config.toml
n_experts = 48
activation = "swiglu"
routed_scale = 1.15
balance_loss = 0.0188
balance_bias = false
router_noise = 0.05
vocab_size = 8192
norm = "rmsnorm"
batch_tokens = 65536
Below are experts of layer 4 (counted from 0) of a mixture-of-experts language model. Rows are named gate (a neuron's input weights, with its number), up (a neuron's input weights, with its number) and show model dimensions 0-191. Each number is 500 + 40 x the weight over its row's rms, rounded and kept within 0 to 999. Numbers have three digits each.
Before each expert's rows: "mostly gets" lists some tokens that are sent to it at least half of the time. This comes from a sample of Wikipedia text that the model never trained on.

# expert 20
mostly gets: " se", "eld", " Far", " Tur", " Kan", " dis"
gate3:536529426539485509556467497558470471511566581508549522490434501503571516486520582522517470563522454513473467459525487462496502537484503448492470522490492471502566496472539435500524477583510507474537436571434548412522532529456469556595539523514475454522529450548500509437503512556494444529543470443504464441516554523492566449450491537517512464472516459484462550529552545471476434549492546455548483525492525568489455427520502476474518514501520521506475499532561457447543375575541533493437501459554542414535487544552489445453509448499528497515453471441479498505561506506505517525
up3:478496517540546487384463564480477551521450514515576424510532491585472471501497561512473571480448416561475459551540469526540476529536505488470466531528605496524506524488446504488450510515501455488574489491442526493582525523557541466445524555492509508515436456544461436510483465549522513531471472437524540488481493488473484502428483495554526524492460435459517532489487472522522571455567496552536499490449535493567473549513509424519587475557577448540487490487519440452511515487474485492578510512504528517437470545434506428488485511588566508521543540540514539495567472483520465490

# expert 23
mostly gets: " his", " through", "Personal", "In", " Preceded", " Succeeded"
gate6:535473557481488555526480533521485537429434518442519461553535537480536484455459521467561516564539546547478491452493466522468511577471473510502596504520518471493480488550537488528491484381535502496479456416558439481510438502500472450505496492494439501526557542433454499581401483498458469522547444551411494529495499516509467476485514557525467500493480523567466506487457508504508478495548516577472492458494510511488488497554447525439524458502553495441521494621524504456486413446493555463517404522433579543434510527501547503469500492503477517468547468505525552526505570489467453544
up6:466601494440547534482513459592579388497524528587461524421521447496482513471537424476531496539480546457549483500447498509462458535551501514537425474510487490481482531506486483561503543550517440465493498502520510479570577450553484515519537520568505448504518493452509463468515441464508453476531483441457468496519503482449501515480487507483588536471481445427506465553428516459506545476472559525541491556514483509460487446468469584513504558537473463492491469489504534528475525548438560481528497544573542481494500515498527542476453527422466578548433510550519439526549458506480566439

# expert 10
mostly gets: " city", "ement", "rat", "ont", " within", "orm"
gate0:532436544474431475513451503580513448535487543479496560578562476425418505473488466551575483550501484517463439490484511550469434519498512466433466550545455518560445473507493477514516483511480554438425461500439496456499437496539533525562583467575516443504534519532500504510515597438552497520527561514548542476475460514516465529494479474425461491516507602537502567462420483469586469554534506442532453497452484458476551470474485529506483531506477548486508499509464494498474489412507545556521478510499547530514553486518521468494462503480455498560493457507465525515487556407486512571
up0:505422547464453494480455467416390487537468426478476517498515496498514421531516467530501562482466465470500524428479457525506479498480473462511518589471463467508466473515479502526423446474489567494444419482576490471538552527485493493521484469555484548522529561570519499470465527528495567466491521473528509486519490521446476549554505443455546501570463515474513537438545530475471552559499564502409499553514478516543502549508503507438437556508423511476431517504464479534549514478543435566496487499516459488468576471562558488465468538488433523568499512558497478478504459515543621506

# expert 41
mostly gets: " was", " is", " are", " be", " were", " has"
gate6:490483510558467563534439359492474478507496522431544523442570471451430553531431427491479528502486515527495495529472394535542541464518534528495544512490436475502508404518491512480581483549552494532509512470506502442501395496523518506476438492429523552393532481500448484489457513512486498507552472502496454644520501498502545507489547482492510510477484599485465531467466430528473517468494551514538524518472430506529459492499527532453519444529552504509509459490460450423533512538560520481454554525518542527472512514440522533521518467451481485507555491519517431471467471549484467495
up6:538480560604443516498451469543525510458421570520539562502541445489483516495510433519502533503520493573495430518463398491572548436504550499498494514487485488507534444524496535506527506509504537518512474493482487482487438545595511469512453513428553574408513497519481469542510486493487526497452572549436399607527536454428510570421555543518482537514474507490510515428444462516427499525456528489533492466473462521531491528465533562460488435463518538523535436540487545497520520504531474463492532481485541532425527533410502538536553480481487535525536515523474479474524469563470495480

# expert 40
mostly gets: "ă", "NA", "cast", "sq", "ión", " Reg"
gate0:459577478508407451501444473498458543540541614518544519408546470470489589489501499487513508484471603424470503467445483494511456469500464462525452570485508559528548486521478571559511521538466523570539512427540445495515470451497502492479542480519466470530528437486451560538545437575457495462455466599501487449486481505511480485492475469481498491501561554445495514509553484436462544504466511470549418545428492496494554547547435506475426461444486516463504424538518485526480510521537526452478529537505481436553558503531521524522514459480505408481496539491491450503508499513495531544
up0:556564493497584477528520517475524490493510462506486452463534551486502506493474553468501516462603447630503531450531469501565534466506534478486409534510516467571507498504501474553449489415508536521470503471522529540459420566579503502479516518483512516539516522467454493500504514458501438491529580467537537538439490510570511494484493499574522586508442473528540464511418570462386485544525546525513521481477469528434465511503603568440480491514499516479499510504534559565520481445475447544551444518384450490515462509452519529462548526517503492501547500467487544492521524512505498530

# expert 13
mostly gets: " Med", "ropical", " Ha", " Phylum", " Ca", " Am"
gate2:557493519511435620522468468521557453542496539533522492563495477537424551461514590573491488510451451418511487504560490495501459510569445471514472522484502547445517528554453529563550446479522500469508474499429549523434443469523442501487484503476544558527494476493523467519444437449497461528524500488497513580482433527510532519508467514493542451503537515478444533497582452555442473446473468490483469492521523539495513451529499535480552485535537524490515501565455480488580495473449465563426491555587464475457432559541410537481499557505520483445490496470456538563520475474527425520
up2:442451506508507475471552552501396594539469511507490472508601516447473467531469514523445572486555540628534470493522510553548501476497548523523516507537412441504495531514527463474527608511486509585531503527497469471511528469421509403457451489549476476482511485449528485536477447484496501449553401513480479490475495518496570482496489513564501514516469523475536514530532479474481473458565516497532482519430423576433514540501529481528452538501579501446503488507528519550475508491431480538493421501436511428514478469426492498523532457548453560453492540515489437459493514490471489492

# expert 17
mostly gets: "au", " life", " century", " war", " zone", "?"
gate15:560476584530465569491515557522439524463539613591499485458498463457529525530520466528534493439558533520510447457482553534477492505449547528532503446538408525554479537474439491556489520502483495464518520539518506547466433486462546514472486534460495478437574484532486502476520534565532508481568479580583509576478560544514555516481432475507480449552553462451465545482476472537513484533451488544474479516515505468447486508521573458503523511532590493510522522505530509540558476486520433500452440525564479522540510487513444522505479504526510501589537548557547557394475447510482483458
up15:510555531528443474521498468459461387452410535541536500461479550514485459497452544504505478507401470511551466523480490479475548551510405405571533484513518468526540532445547517446497477497574522496506511534518541487524513533470449485476510495547488577509476524546395497465494505443485588508523521512456533416496485517518431557413530525489531466424451524525496440551535507471537528423501495498536508510513566510508515462514553535546515488534536527416461471547464454494521543472494511456503506495527440477459490514606490463535489472446497517492474545458538450562421517446483534486

# expert 45
mostly gets: " Ex", " however", " Kn", " Les", " Her", " came"
gate1:447437383484487486476488561465481447563500563454480498455538497426562532472539531467428520598502519428438470472502523467505479472528464483474572462528454512517437507499465470451465482533476432432469507558540558490522500542505495532424536504472404537481538515586490581503442514565480499510479562506502520483549453466459485459452492519563523508455529602504481577472485521530568486575533450485539535514494561500518508471454453518424529500489451475501471495459471482470475484507568506495535514506528561428493513544488496498509510466589422452502462521496497535547489502470492464527
up1:494539490501516485534550505429491563556536532448492484586546541495496453488569565535495467501490467472494483505428492511539488570562457542585527525493547524479462474525570447508472467464457527521534494486434484552548554578495533444487479474424504565502526496489451454603544534462480503526478547528482468539470559502461537561419496539551573525535537485531531473552533449542506550475446496530461485493507552461493501607437478501484445499519431480494491452460573527490470507507572455505494479494475492458497500563440506534554487519437478578556449508503575565449507504471476453506

# expert 5
mostly gets: "uch", " Van", " son", " long", " Federal", " grand"
gate5:578527422460518549514487485532485485483472579509490536485556511505561444518497481544514496460552449469477511526525462443453484510451490472492469557498531468476509419512501575529591574528439491505539532524422476508491451468505539475470434511530461533502492553542519473525579481489517597544551422505511443471431518470583483532545458476538508498539489506498538535518541509495503530449508480536506439478581441549511468495430412499568539474626550500501482445557525499494521505458563476519445501486517458503516486525455543581536529610522526481504474497537465510529450506466515507449
up5:496457411521492555455533499419458464465527432519431517543536541450451462596514492498457508481530508508497499530489498495520513511532492488441489435564482430485457493493570485503555442467544468469466602497425463484478548492534514521517469495488434551587506552565518452445461473491512577470482590551530465502486553599512508562506465525483484497522510469548458476483521574518494574483469520543509560504509446551561523472528507515529495529512457427609498535475525475478505575451482460529402507490505468471549423483537522482464517510510439493457492499512456484522492551516509571497

# expert 16
mostly gets: " MPC", " Rh", " bar", " emb", " −", " att"
gate1:471432498557444512581454473487459505483555568515525494504518528500474554542517501521567430500526512482544323542431495511525531547506555536503472509550495502549474485468483523461456534465493534437525502517497506543486488455514466479504540482506489484456473439461494472526520552503449476485442486506529448497517491514445525495442495490535486457478495444459448477547469457536447537495521546540495523482478508547427574509539530530528518416500542576494488406391454516551510490524411492422563464519533482441508564444519547507537498557504436493562591464507490517532493478508498447465
up1:481481454481519508520529455583448543541474481524539529549464533538526483477479501468511488476400449494495440511505503456445526495581461555472456506486429503494474504502466547564439526552497488540554486541506458461428424465496421590498417467643512475560550504452473485486556497489509468514535586460523513484564539518507450450475494490477479495462483473554475475507432491481508503541510435513540442449473476472520521523442523562503470476483494549503530558489485502527485493556519400510526459464530591465522534514581514496501564441515519476533562477562541433445519525499499522471

# expert 29
mostly gets: " MPC", " Historic", "oe", "lev", " %", "ropical"
gate3:490508510506514448459493492416551473518486462423492495471573456446477431456509494415503533508516497535534500606530524566508488453466528554514409500513478541479554523488510481480551481512407481528456485586529506523526534434500444492560499511489475451431473488526535471536466483519488505566559553444529503538501494473453550491488533431488415493462461516477587551492469491593497460467470585473476497398445493509544503559519508543517456501456494531532547485448445539479493539492424523504541451437458453538472481509530539536514439521548495468566584481527519496507545558509482472482
up3:470508437484505531516479535473511557485523453440546492486508430465603519408501503473514522535517505501489535448541474533445491449405414487553429516444487516505546478452475594569507496496482537524476513487514491453462454464493389446477462465576479527471473536519463494537508462505465526523522549475469523479478486499502606480492553464518491506551557520534511574470451495595442437454558460478477440453523517471504529494436533592427459499565496525472542489505520456503504536559505519502547495522515580473487560518463493507513538501491535508533517555461505453515436397522521482472

# expert 42
mostly gets: " new", " various", "rad", " Russian", "hes", "ando"
gate2:536485463565544497508459480493493514503491563589463511549451517528413556569541527541497499466398479492513533472491487466479464477490518488441555574494493460533494465549476463524496504487540477505461578452452479505533461465486498550521449514437470497476576462476482552482472540558474463484592495443404504550532472474491502487475478477490492515457540524495532510535569471512536496610446527508594530494495531575467479511492529498564550534519488622507490523456467455481477442512464446513480480441498527503521479498520500466506511448583527606525516432486463538460554422549498508445
up2:523415530553508440460505449521492512486456495548507602527449488476421525532512508566438501563453458498401507493456471475555452514487512570452493589498467494519503490511541469457499461534475523542442479550496471531491484590553512514457515488456475534482545516555580457540510485492533498522528624502475534610523485521507492492504516481471568450516461450530498475539500493532463550447485514554598483555476442508438364497498531499506522525535461519532471476550573474526478536564516462483456455432480520491508491503511572511501482567468483558487501471497547507493507522552508535513

# expert 9
mostly gets: " event", " position", " power", " Coordinates", "pt", "elf"
gate8:492542438502534474499456504610501469510455561500519466528561496501513480522528544585612476531514545483461521473455584508574528500548545481528529534462513540559557490491404552475488530516483502494504478498445490485526377488492478505498508521472495555493474534438525497562454621491524404548460505479472478483489551471511505490482548539475587457503494515472443509450453471451504545502548555495479514555553495502498575481470479603444480553499486508601463511473471515501437524495502559569517488518526551479528493514525534496479558454453537493471512487462552508536506528425487499452
up8:480474571456538524556525506474481535461482501505464511548463554514496504502537502537456499490514507545443529460483504491517495519357511517559444521459518483507576496500532488477467441542560442451600521515540510507487536474527462533531497430444595483519553505434492517496484515555483523505463486541487481503514506501517471486540503462595479523482478439494528425468503418469546487490452609497509502472446509512555561429542545465437481411527518532475502515535457539592500459483576436487421530499508471535503426459521477514564514528503516590447494526525503518487516410436488477465

# expert 1
mostly gets: " prom", " ref", " conf", " V", "   ", "bert"
gate3:456566433488500520544571526529556582493465552472501515476454476558469488547526436536445441478404487468486502530464514529448522561596496488467485509511550501537584582498519461475514458440530461497487537491566499501538461463460486454630535551537456473534392507491447525484502506498487527496550486463528461462505502521419497447533485532437517518519459507463529505472441454481502520453504513510500528588542509557460563491527424505464423502509535476524509428513471498479524546559533473524491520486524476478420474570532488490514455458496502504506499501555508411436432505520437511488
up3:543561484533469472506473389552487447488540507528456524500542504533546528538459455494481477494558481473575493528518507534587583444508524469523539483508570487405527548484419538547545523513469509531488521459512507424547463463489441492448581491441488509507529521438512491468535519459501472452513454470486509500495556531552515563550478549581556455532499554468493466475489520435582441536487537505486431493458495541502499535509538522562463461538501547530542519484463465512480511546498494550484455555461473458534449480441485511485460468498503472485481541480473559408459524612596565511

# expert 21
mostly gets: " who", " pract", " civil", "erbai", " transl", "oth"
gate0:525460563514513523462503558540459594520577543392498443436551441506481472489472477461514503479507514522507401472536541532548556471528526475613482571495560481470489465500438578521569531550479460495455448481515508472448524479468551438484502355497476501487514522432566518508501482516499483540509489497448546471523455501476485545492525476486485578472498528475544573488487436486519586523530426506529495477485471470478483453546466506424522491470497528524505500490429479478525490471495434468475531505503544539479538580525518497510478533521425491582515433564495436530505511501452507474
up0:518513493475511497471548513475541450457507508514528456522458495484481431527488541455533507565497486498460436437502481531561510575428479519519463463436482500548530486490493598453512419471540521469533510469520469506539565499546482476487512578437609469556465484508506460514513519518454501532511535534517469443454463528553491562447539440510542518487495503475521426534479528467473506545452536514537544502516547454468537499445435441562489427482542447488506500491526533522523456510430429487477496562439499508456453431526518513396469582419516452477561579563449483429480473467520552525

# expert 30
mostly gets: " st", " While", "See", "the", " Ly", " —;"
gate3:526573449467469536518463508509541563506510455452532500476491490436528407491529470494436544446418526470537509456579431571443500464542537519562502562507536492434525533498486482436490481555511584511586501580442493556533541561468510501497488498529460545504500389582511498519492556549558543448516481508513518544545433517478589518532506478504515512492546491498515522507545522528453460522508420461524483510464535475507501527541613505564474517481498441437535438520490454508480474528500491492493523434553533509530577507508458519508488516602481544478499525558494492492538481497544487564
up3:486516515554504512416530526597528581483462458449503538491503536542587453410470538549521497433523451451456563499460537533480502533491514531529485534498561460525465586551502457478485587527503498454496507534502451555506545536475482528567500466482513491530460455545556465594577515475525434543495493509423517486503518465529486538506518507507538518502502551510489508469411496473518432552556478523505482558487512488503480445456564515535510544468519442459452507506508488454470481529501565514496529512533520501572514566573433530516434452496492418508525485506498433527447457484523497633

# expert 14
mostly gets: " ·", " JPL", " ±", "',", " composed", "km"
gate4:468543568479490495457513533513559426524547546534427523496482534469535492492497495494459487500462596454524572591591532475468518470454548494602468525424506603463491504487493506506473505487490400486501455478529541491464574436534466512514514488560557478497539480486539525453487427521583528506521523517484466597520515447466520532523496475476497539458481544523496534533509543481452517522481510502435451513474545538512460445549467523503515504529541553473564481462537491497505498464479479525498442518537412477508504584542524490492455357492493523450483580476513527469561502471538444477
up4:473491524526427493490515538492495504520512489505529488441530530484471546540487601423396520523508556493546478538540471482528471504499535491531554483491466574542527499520512563549569452499588407454481510461506519482560460468485438493519550507494467486445472510504497535481529521526524480407454536528465470551493494481469547518554500545472533560429486520475495500523498555493526524501463496543520506507535473477525538534539485564432566504504575518403554538483521497557578487442434487576488417566517427498459516551542506489542481442579507485443471555528540516557443479419505453530

# expert 22
mostly gets: " India", " China", " Philippines", " States", " Australia", " Township"
gate0:515510515484513507435543490515492520498407534488517598493514504456475436506518486531584483497477472536506513506457525512529485427492571565482484503509557458524517520574437504524481498487526556497456476486480493491514530472495530551518493496444489439485525483504523557499579506499487488517573427428603472520460441447570542488482434549470470526554482534493452527587444445496465534513557470467591495523498460485539454573442548484520515499553544525447513514449450439569472489481447477504463427448443524542524501555459474430503489551498536551507538506529499515414489507497599434456
up0:494545465462469500496528560498508490475483533441536520480512582480459480553531505471502530502480544490495545539450539502511451444498506561507450537487508520497504440564464518568526542476576522553488419520452549492489477467509507559445503478429464442462471559512518583558502514504500485467435486550563400492478458442495528518500468512473508457513454512519425534586427479522498494494494468566570461519504463477524480631526527526530503535570447502443567481484410442559469544495514517446502471491503501515468506556437486439521539507492530580496519474573519583476462535515548427500

# expert 38
mostly gets: "Th", " him", " contin", "ope", " Votes", " roles"
gate2:450567509544487568469474502523490520552549536572608441502538511488518529545493554546593566510411521519466505440519478529466487503511494494484519491463503493444440489497488458528502457512564486560516469522467390491483484471459518520471523450554472488549552463492457550432565569509501509519471494485555478503515451570448505518533490505437483465468507518553555525463487452533464493520480455508567438509464480513545586505528567520446431487563534431472496473447530410498527475528457554549472511489541485554485581467561505531464488503533498417493518551479498495500547456437494526421
up2:389566478452458556436556478495443484507482464557576411512576466464511539487496516497505522489435546509462507500485472509507445488451502523493498521536516457461405467536514421453499494489549536569488575548496450556513449454454545553531501474505462502596528501486507516493496562494518495514405471449532469511564515546463476413547532529506456406502499526524460437531430502510506486520496491541571487505498448490501479563486533437470508585541451464467453500442527467498454529512496534487463514531553507510510560489515511563478508537566513496532501464529587516572519485480548550452

# expert 18
mostly gets: " information", " are", " details", " video", " can", "ense"
gate0:498519423415486487559549507496460534546524444470493498539537507480478516527496508515498482558500470448533524421505541601559509495537504464510524457489472590510533497477484559570472512520455507515532504434483442519507503477540538460516509530576446486519444528569482454510468509490496464551535526544527457473450455573563510541558452525483501520585502518513479466459523509450446439458538550494475410491576565551435638499453485507514496454542576522533504539544489498510502505418482481558549516495470471512452555472476477473476576460502515539493511522461467483414437498566531522510
up0:454549493444464468501535466493538538543513474482510534539579508484451486564472385520471481557491516454502549397456518531494535468495461521531470508583514525491534539444479575507466485562427544517466497439450475497544517472521483480510602472487515606564514509543491500496532496469497506556524554522536505486468521524544467430520482479409556496495516473553514467406503515504440491545495526418532496485483475542513583509455526495522490497505573555526519497483497448449500491487461506523521534497474453562420554526551562457463559443523503557548494572461542502451456536552558523462

# expert 28
mostly gets: " well", " Nov", " Senate", " university", " United", " meet"
gate0:484487473477474491554454510534483505569541531505512515470588497501492500466456504475546482440526513528549492478578477512541511434510493539539512445499464443531561545529459569557493501511466539627535452523458423562496467525449500503554506541478524503514502493481494512524475493586461535566506551541488563488547512581523551439508451495494517477468558504505499470545481563525496497487531479507608436564515540503492539412495504561522505459488488557577437537501508454538515508468571494390393547525497548538522491465475460527518436521510524491522509457501460489524489480516564561409
up0:503472534476502528538478520452522428488498447550485427485494431492492510462446426547482474523465529502495494600532493480516507489519478574586510506540565476612436452529465435445456516457486470465499477471539504446502586489500540506472484530553518593420536467468483449510479493441493502434519515482525489523518451529521522534527495513450523506508491466559561496572514470541517498528472496531454526530583471468509479482487559463474575527515513516504461470548471442508571555494505393497523391537468516467491459486556391509505543528478483512550409460518500474474493423544495507521

# expert 11
mostly gets: "|---|---|---|", " Val", " him", " Ap", "|---|---|---|---|---|", " critical"
gate3:475526522509516506520636499536545561506484476430534464557480535421499517488499556478524580377511522474528498446416500554502490431445545483580471428494502499500499489519460521465497506465516574433516530518565493457507497420447501529551514495511427509422477444437501494515472580529494492505505474473615456512500490559466519500458527543508599587491524448482511494503589452504499527440499538505475556491543522511480540502532502528519501520523525462431547462468537502556544484444533485560530538477471546496462504516543498498485463527539505520474523528523507474480590509559508461471
up3:531460531486461399495437508446540473494515451514511506448470479485457438518543477481483461462504517548522483479508417472512462511583485497481507466509529499499529489540507439559511460506496493500534507558485484613520488495516480511523511526410475485453474475467445499457553477462470509430554516553535485404496485388468563443456498458556471503488489427560500556526566493498517447509490499561548580543528596489469519562460536486538517467491488546509480519497531526499482497492509505429530439500565520606532536445463461475504505511559483547485461485582478530503561413530449578507